From a checkpoint of a small mixture-of-experts model trained on Wikipedia.
Training: a variant of Muon for the experts, 523M tokens, 4183 steps.
Below are experts of layer 6 (counted from 0) of a mixture-of-experts language model. Rows are named up (a neuron's input weights, with its number), down (a neuron's output weights, with its number) and show model dimensions 48-95. Each number is 500 + 25 x the weight over its row's rms, rounded and kept within 0 to 999. Numbers have three digits each.
Before each expert's rows: "comes before" lists some tokens at least twice as common just after its tokens as in all text. This comes from a sample of Wikipedia text that the model never trained on. Tokens count by the router's weight.

# expert 111
comes before: ";", " |", ")", "–", " L", "T"
up0:456507505513490484560506508564496456501509498496519516488496468513525514523538450487572480500501531509526489511510517513480479514531487514529520
down0:479511488498538449506538478531485522498509509504529523462461497504564453483459479446541499542530562462530498491471494494512544531511465504462479
up1:494475466470521447545525456469458497519549463516455528522497508493465493461536482486514497486538509490484481534529483504530497466481493490542525
down1:522502471461443477512525481523500470524507499479513518488476496492497506516487452500520524493492527495517488488450444485517514478470475509526485
up2:479524501488521457501463491496523509557508543572522513484490520477467517522532509510510537447490470455504518501482536465530530491512497522513482
down2:533515497531485523425489493480502528468527507497487501499553541494536472513480520468490514514500479533501515508511517531485481511482511472505519
up3:526506498517472467535459509532486500483523486500473476493542473485485501502493498536497496501497500537448526509511465501490481460521476520520496
down3:550476519489513522542551457506477505493531493510522498528468493524491428438562497533510547449528477510492538494466506530498476508541525468556505
up4:555521470477515506478493474498514477475488488492455454459487536528495510516530499506554497521495494532451516507519514466527482485480493513505505
down4:524532534521481523509536519491457480526546493510516530503539554480499504475513521513533448478485520516506492485476522515527490478493480508492471
up5:533467523472435522520533530476505461510492552502515522491450517509534495483503519521510516550545481513520530483488470475529520542517510537505497
down5:492488524512561472505514494482515499522481529482487499521490459511524539530457465484469499497485467462533516478489466520482503502542515508502502
up6:503527451519532487501511476517486498506536525440483479462481470516547490465517475447489482518558492469463477488476509490508505473517514550480493
down6:491505458539457509511482497494547484520514483527490513497526508487502553474514495525509504537485512530506525491529517494517497504511482527469537
up7:506491476524504520497503496487496520482480491500530517483554554487472502524500461425549484487533515489492540472503555540479500535521506509523455
down7:471537477495530501511564496482538499500512508465456495490539520512510495500479490480487527561486503511487503497514502498553533489483438468533483
up8:519536541485520561526555513503515488509484481496488523499491444486444475498481481553477502499536468497506516499476485506505509460529457512486506
down8:487495555523495497515453492482528462509495484506528498484486466461473497543527506508541522486486459478449465483548465478494493506497514492510478
up9:523523449483509501488477453487501501473506513466481520505464478501547513502490493522456528516526475506518499518493520521504497478443519490483492
down9:475492492495491444491503479455532483496449548472525501495479468524449507507488544521506493529485548495526485470517508515565491503427507493517556
up10:475518538506483521509492488501496499517533498492522545477483480518479524485488555482499494482490470502474521489508534553506514460528477505524523
down10:526523508498504487515477468512519503473530548521513479471495487503524520506521522506505457481518465461537519443504507546487458524479522558514525
up11:512534499523517541493496509483486526517495529485514481558458457464508532511510512505514487529505531480488510484478496551492452496497468503481534
down11:466538524541491500464508516510546513518508509525502519519449485502503564514534541504552479516474475554509534531479463502488515497514530511524468
up12:546493506490481503524502495517510494523491490529535434490509473501471473476477493538435511436481466493490496464499501493502529529550482479476535
down12:454500476513497500493476470456534497454499501519485512462489528507509503516480456566470529483476476517475514533505540465505442493563514501506485
up13:524487485521487518467474509435507493497507477465539520507497517485540471525501512488512460513509474465463524474507487472526515545496489486524513
down13:515508460504491460504480483539502490501491523500524490525451513472554504493471483526525471507484449513517463487465505498518508541455499573514514
up14:520461513461513458505511549470511483497459499494527528477505462515526529527543501451519542502522499524477494520487496485442478494492511484500495
down14:530497524514556470491528499472525464498503523482529512548448499540522539517502513463481508493514481510511525447538524508465538473487496474479527
up15:556518534498472524496508498499509532457504540484513498530536548481480454473525521509503456504473479542489493471512495456458522489477486503461478
down15:521496541501455514470485482471494524505521488465534515538524464484540489482530516480486563498505528469505519530527535490476527454511487459513452
up16:536514482508496536487503517496502519490525476509525518496460526550486488492507449520457478460477448536547475503531527511540507509488474486502505
down16:505482512517495520485528489496516498478500478519464480474484486507545470494498531506484518499450458500553492505490470522481482507489519507495484
up17:526494563478564510522531524497477488524520488500497497468475451519481500498533507515489507503521529509523519529508531460505490479533480488500521
down17:498520539517517471537520522441498518539484484463457523537484501510507485496482487503482483529509513540538480542506467488517559509464533510507531
up18:485513493474514487504458457498500491489507463491505489512451462498565471505505516489458519519510555513479495490516435467521513514488477522481520
down18:460461515547468497487490542496452496536449492444508518533525517511516464529528559496534486528471505456525491470502504508551462489549466493503501
up19:472462482506512503536536465478468483508498504482481517524508496482515475499502486520509548451516480490500520496512536540508485508504443479554504
down19:465488501532496481498496517475503468510481484458534488476507529560526538500506517486484452478535503539484457505500510474492476439490515475513513
up20:541518499511496477445485459547495512491508494523481491525495529451516493488511541508503531478491480501473510509488521503545513491467469478510476
down20:522489484522457501482493478496523492506492490508559516504503488483487489507482480519516491515533479536526516527528490504509493487500486518496519
up21:526527508509491506473492510502520506502536471480529466482448481525493469492519491485461484490511499482560496498502485563520475501509495510511512
down21:508515496482464506541452513506521494498537455512494500537498514492498448509527506482508476505490491520497503515496557521487491484476494488478494
up22:500509527484519527491513491436535464497509463538572470526462474494522518516484476523454531468497556521485485502438506531480525510506453495491507
down22:488529464497522560530552508521549456487513528542518505490487449507458505508506496484514506469521533462464545487469447479471505485497508471505495
up23:461500451496505478500458519499498476518496501474513557478462491479499481491525516537513531466512491516535541469512507497517507514514470515540498
down23:504457504489510454502511502512506481473494482503516502480524467483484501466531454480464493490542510472492495469498481499545480506465497508454485
up24:533496527490489516486480527532476498465515504481441444501531500572483490475481498461449504524494500525493509481478499463482506485526485519465484
down24:541469503509475521482500537507470504512506499493495477509473528481521511517526540494469499472495478509517502487501515496501505524474551513494501
up25:543521502484510544545503535510526505498454492515486474491520522553449496517508471506516479528513491527495511506521541523529488514476514552496495
down25:505509473480518491471489520506487542553482494495519501504549499464485510478498527495513515483508476510511500533486481528541438489488514497514504
up26:533510466548533518510504483527507463500474503515490487480524486491500459503459503513514500508476547509482545518465516492513485497533552492538457
down26:523493506456526515506494559497513477522507506501514504490458497528464496479491479525481477516516499509525492491502498543511502514522543514523454
up27:468516520466506472500506505496515465498500491474501507523527453544459494491516519534489532498510539537466536474490516527564478529522503467508498
down27:489518489475475468512499489507496491479502487547478571473481507538489550476481500516475525499442490532475530456525505514519496519518497524529502
up28:504522508508513506497494495470516468489524484490487494462501528502534503511453499515489472460505449532557524509458493485501505488534488493525489
down28:485476508513486493479502514531478498511507526476529507512483516523487494499551490503473458516542508496464448498502506474444469588523498500443484
up29:492464505524551461518481449464516491498479510509521480478504549470499526467505537512466522503536517569518518485448498516449540491465493518496492
down29:486443515473466528473473514487513453510494469526497523504572438521488543477481481517552496496464518530473511514435467477502461455504480462520455
up30:561516560468465524448472519477480505520507546463463469489494474471476487458481495536544500457532489478499473501496466505500564498483544486519490
down30:476505497486513496517508499492495509506488539489534557470493536538477487526477491513515499497465485495496498519485521506514509460491527472472477
up31:532505515510488453506514485519481533524537505501477542514512476495511474528523483523499501528488508522508519521529512499565507477495527480436480
down31:501462509522528506516551503482457528525470492501496516495511505494540497506483492486492449492503474503504496526492518515483475479530500519507523
up32:510484517511507536487501504476494548491479529461549491518542488486471499493496500494512511470521529474495483513520493495505491510459496471486506
down32:469543504542487501530509517505505486542500501473530562481485459502521500508536533516533519503503453489517448498495481503491521512497484543482435
up33:463488478524492485499464507506479521509450482442494520519496531438515527494484473513489499488452497457556520536496471506493512468504554486483515
down33:531498516516471466491512476497485482441513474503494478473507521491514465487581493546504524476482535464514505496455483500494472521472474532526488
up34:509467517501511522526479489521523497488519504511458528502498522471498476480479483547518468510493546484483484509479493496494522490528500501526480
down34:442470535501525491491524490498491522480459501473560509446548461481520502529465476510489481486530504464428514531542511506492489480501509500524498
up35:502465464529508466523486492502523522503486510489426498483520537525483521519493464492501524511481531488531484528466516487508455503480525480480487
down35:514514498502480515498559499547509483495484513458515490542534510456467487509479529497531480538500508474491490465509496493449489478468473499516494
up36:501530533540527499504452485535530487527484466512510504580457516518491434523542480451508496500511486529462508478526529489523463478525456530466514
down36:485544489524481516480478492516474482510496469558495500452544537557502530496440506498464482475518475531521521519461516530485535467525480477518530
up37:533531497474473495474530460482538530457530486459533492477495477522488495497465516516514481517486502525523477485471497476488521512495529500531523
down37:482513496455499492556521492525528474523527494508497524514499504494502478463504562522522493469514490483536455464533534494548512493530456506504492
up38:521491484510527498488532527530479488531472485465494505523499496463515493529484508451441522455546529507474492513491527501513537493502474469527534
down38:531532511519509451507501478507557490509477517483432449531474492523521511465487518472498502533512531470508503519478489504497457526472496500459487
up39:496521516486477470562483496503505497501501512482519473477414496495488494524481476505514522511511473463507500508528502509536506482489525527472486
down39:528547510511496472513513492541518515476491503503511472493520451511474501508445499471489542537501501476528492533530498508531474526513499502475480
up40:519503515511458499496496519478510489496491462442455479506467486523517466562536523488496487459542502492489489534481519481490504505564490532497523
down40:498483457473536462480465505497501513551512546502499505475496503462501559532474502470472523460526553487493513475488519517471476492452487507509470
up41:517499478500500495552502470538467522474451542506501508503517481480459483481503457505443529466499532500536478470535503496525507488517474502485467
down41:519490567471492550500523459519500483511536497482517513487493511480488489474491472467420542492479513522521536479493470532528497517487505516489506
up42:499479512507461482508503509481478482531493558502513522485504486436485466510546459474515516525555493517514455479482476510515503529527530476494504
down42:487458464525508508534511487507516522488507436513537504503510496514503531462499485511514504494481485484494512507482516481505503489533526474495525
up43:495470492488538522510513510485495478506527478511490465499498509538498505550510499463503531419506496527487496480501495550512482514528508504517543
down43:488497469499530511471497466506534480519505493441491494511506532454557482516514479533486521492509490527539490469512506496469479513517486481453471
up44:517506522527492503472493481514502498520493474536480520530506532537480503527517480467482495477495480529432492490472530480526503527468507490518476
down44:513490499558518533517508523502496528460452505473519501521498486550464500514495532492484509475512535496558493538490488470539528487504498528528479
up45:488487474519487510482515486483483477537461461492506525488491505479511445539490490456513479526523501517497490552523491489518562489470529501549495
down45:522507472536481514528484484516462474478469506481504480471530483482506492479497465505469545538497544441520541515491489508512525488531466512498500
up46:493453481545479498528485453530453529511500481499497547496472538503477502516513482488446515497532492484493484497505469499518472559525573537504495
down46:525496479473482525536509455463508527483494523491532512483480432455486511522515477493486528509516522468494499473480489555482521539499482529499498
up47:495484483515491524509500532498490513509540468489483502539529495491520513530489482461515453530500524532497553501485518493468486538480513474510503
down47:446490495522495520506506516493513464486488477490507505516522508430499482510441475472508498534509510489504497514526537490456533495432495453497488
up48:489531502545483472467552522540512557500482484483529475506511536564488459481486537461498530517482489513469474477482490485463466510504516526528505
down48:524484445505499454468519507478499531489496548450509451483520494519471541533504525507500534507525495521513469503500468489477476443529519529525509
up49:527482474493496520470505477463471515484503515482521521538497538490499513531490510563477525532535514462527508530501510480494459502537536498460474
down49:522478499512521529498487473492499472542512447501489463513459487481473466463466487520485503526523502498508515481490464522495513510536530501450522
up50:495438494479479514521473525462540500469495529495506544493523543496507472496512528460501484548492482520478522517486481472458522468463496499525493
down50:483472546501536512475492458507474503469475559484546462497489494496521499520504518505475527512526502512525519490542520518493527515549493470485505
up51:517502522458547527505514487507491528503450450487466465512526472473492516481502535493525504468503506500476481546505512549474516534502493471506512
down51:471484442489497489512510500542524513525501537512524544518444463522470523536520511467529511525506482490539449482499498463484491513501523512534512
up52:532477511528475512478481524508499527488481470490493524541527495511492486481485456473506488432491491486488499518511506472463489460495503513534494
down52:480511509492530478489492495488477497493521484470505514476468484525498471480523494471535518504522486491474474502517489463469488566533460488509501
up53:464471497543526516507513440436469494524529501525467522521510517508487503483505473473518471477462534514480542498424502480508455484524466524477526
down53:469497482499480513514484518499497505496494509472484527521545475450471494543527522529485514498478482464450498503507511506485465459531487543481471
up54:505515501499504489478486483467506442488514434439513520470516513479501504509516495502494480539517495529464485490516541476501525464546501506501481
down54:441504524468480505556487486505513505469500463505504517496518511532495510496477531471480522513495429494513494549509522505495539504520509499511513
up55:499532495502504484539523490529526510495529514515501523480509491501490501467528487499495477513508508490528505542478472460522476492512493504469571
down55:487550524546464453489551489483545517532512512509516504469549494493545514453530503514502458514502507494475514488530492462454532506470469487499501
up56:451482495557483518509475530487518503521491542516469507471501590497452472518497501511495478467516464472480509462505518517483527466471497537520504
down56:475471558503507509481516511501482485485475490513413529457524502466476502498484526505478504472483488502471498538501492496429500535507485540464515
up57:478489543508526495501474479481505500555521471545487440495505518502507480467485506511493521459474518529477570538475491528510483521510490480485535
down57:502485534465549540506497540504522493509437488504484495500492483514493490476508517492477492521551488498473489508519516503465530474525548517498508
up58:528493548443530527514491505504500496507517514494482514521456499504528495483481487524476512481504510481524464486485523471454515508493481552460539
down58:509465542497517505492497540522501494472498487491490453482492484508477522484499509487468513473481512528449492453501498483499487436490503487497509
up59:492535506485476491482452473484500510480511501477511534503559519511485512458498479571567512468503499529500514507459491540525493485557526461498552
down59:462498511489504507469502496488472497533557468515497481506489456489504480495511478486507513484478517482517476525525512533496482449562500529513494
up60:532515492478551508510504486558480512478529490493454507477519529504469561486502512535528534477522507483492452472505508520516521463494487471501468
down60:516453475521507450471508540483461517498542463530456457503495514526461534494499495526484517502507470519534497567514515461466466504548534514472480
up61:449512489492511458536523483495512520460454527514513496512505522500555464479468472488503507470526557575466561492502503471514513519493525517517441
down61:499456493466491548482487476472493500520486496499529550516472485494482502529490470500523517517542573467489490546499463514493521515508520482523508
up62:506451522493535522517493485482494544471492486472500489464522504527513491486535496483511544499522468490504542482499553521521434486509500497552484
down62:518548480429451484501485528501503498499469515531497465537476482492479490486464516514506493502480496514486509488529549514482503537516493503517461
up63:497530512483473495473486531508523526502501504507528482493456490506486484472488487503495494523495500512515434455485468505472536476487492502502441
down63:510500523487511484492493480511540500491461511472472532496468534501514504483525520510498527482544486517484516532473506514510517464459522464513511
up64:486496547521491489473467479484494507447502496477474521470502487443514495510456485501495535464504453462465515469518508509479480484503533515518485
down64:511537525505491540460502530482491536499530490463512482508514510468467488525515517461491514485505530555497500465549536485506542527501506513504494
up65:479530441523461490499497530451510567480503541527473495465475525531518568557518540508473500505520540490505444497488482475506512500547489532489506
down65:475505473431471538528535495555516518496519498517502525499502518504498502436486510503540483498427536498486529482485463533455509535534526493495486
up66:548465513476497535482485548495519497487516491525463542523525464559499545497517517515506507511537501544543527485473457441554511496528489463485542
down66:532487506532470521495535479515470490448518520519473490511542480457475458495493515476501523469513464469538527559475473508528469530494503510468491
up67:442514459529491527449470481479526580509484501554497491523515517475482494502476486520540506511456491476486487504449479480476510514530499521518470
down67:539494494480517503501553484500491512501452508511499493482506447534457553488483526519486488536482447494522562501503468491515560543488536501487489
up68:491453509466471537508508454522517501526505476496476509477457478491489525534489467500457478467527484458536480494457483508475481501491528497532485
down68:500492481535468512441525509540461491499528538495469449497503497481549469528530464495477467510501516497470486520522476486461465533521498513478479
up69:507465484549492477492507492498473478470538504502504483592515513490498465483518523463488499427478490431465482452521468543507503521510504514522473
down69:494519525492502537554491497500500481526520479514489467487451480515436527503521510487523529460542460526502497485529488485456523522490534504510520
up70:464501521516469525493481497500485545536517504511504502493498481480455512498516507525495497469500477485514497499510496487515513505512520515489472
down70:472465503496543504491483490503496471498509465462445472445455512504475482504497515494489454532499514513506478557496483492518505493511490532502493
up71:475491532518522520535547484500510466514451457548511519537473480460531502489524518483472487532485492466493518491479515522452486513494523534498488
down71:544530475526501526540468494559495481511492486532537500493487490455457533496489512475480499499500491527485504540514496519557516501473516512530521
up72:518502487495518473521505468528484487482497498505476505519507472484511477519516523506480523547495512493459497518497494478509484477519487468501495
down72:491505504456555464461464483504544529519536488551528494498502457475490490510525549464531496527487505456499474511515507476534517522478536522481486
up73:442509543514494499462527478538461526520471496557520538466491510483476506522491466487515502500494485501501462503480495521532474512512479535512435
down73:498517497455509462472462536483513496491478476471472493563512535501538516469472548509494553503477487494504514505497523519517498454534486505515496
up74:466532463450495501521535490504493557494479531516500514467506452452472455497495539462531471520502474519488480496513530474517509514513480521538478
down74:464466483518491485452469473520495520512535512524490455452464465526510521471539489517509515483515476510534499512492504470493491460520526518476459
up75:491480492472501483444527490493550459499486553541498489510479466469550497537512439473512443506511540501524504524496537525489462504502463492554497
down75:451504477486505469500492478490480506518534508532504527552505496456551482533494518464524489538532451492518458546525519483483482467478490546547488
up76:503497489524548515542489472487513501515446519479498508510467429524509484496513499524453441484500454486497459481519509504490527519506530455495501
down76:497504537452502520501526453507520460468510539484500514503470495511507506542524511527499498506489537508466473469544522497485425517489507434501488
up77:512475542456519504516514524472521512483502575496526505480492527507525516520524500524515493467501504485536481507533490474477453534508452514460488
down77:528502475496516507548484527529480488497505539543523460551515517493515495520549489524568488502557476506519505465490491509501540542480509518468516
up78:496503540505528551486471514499505506504490512533517473523538512461481483469514492534509521507520477555516512502487500507522526504467509525549511
down78:461499504541533499505451485519523502500499493504484483523534555481447477472506476496495501471509500508468466519484495506477497495474476472452536
up79:490438538524517506531485486494477530485449459507482558492517495463499489532481498541491527499517482472551531491528469483490533548483519472505523
down79:532497490485516507522497504516516483510490471523435479482531489470496480499502515533514476509521502507484483490478533499492498477526493464532485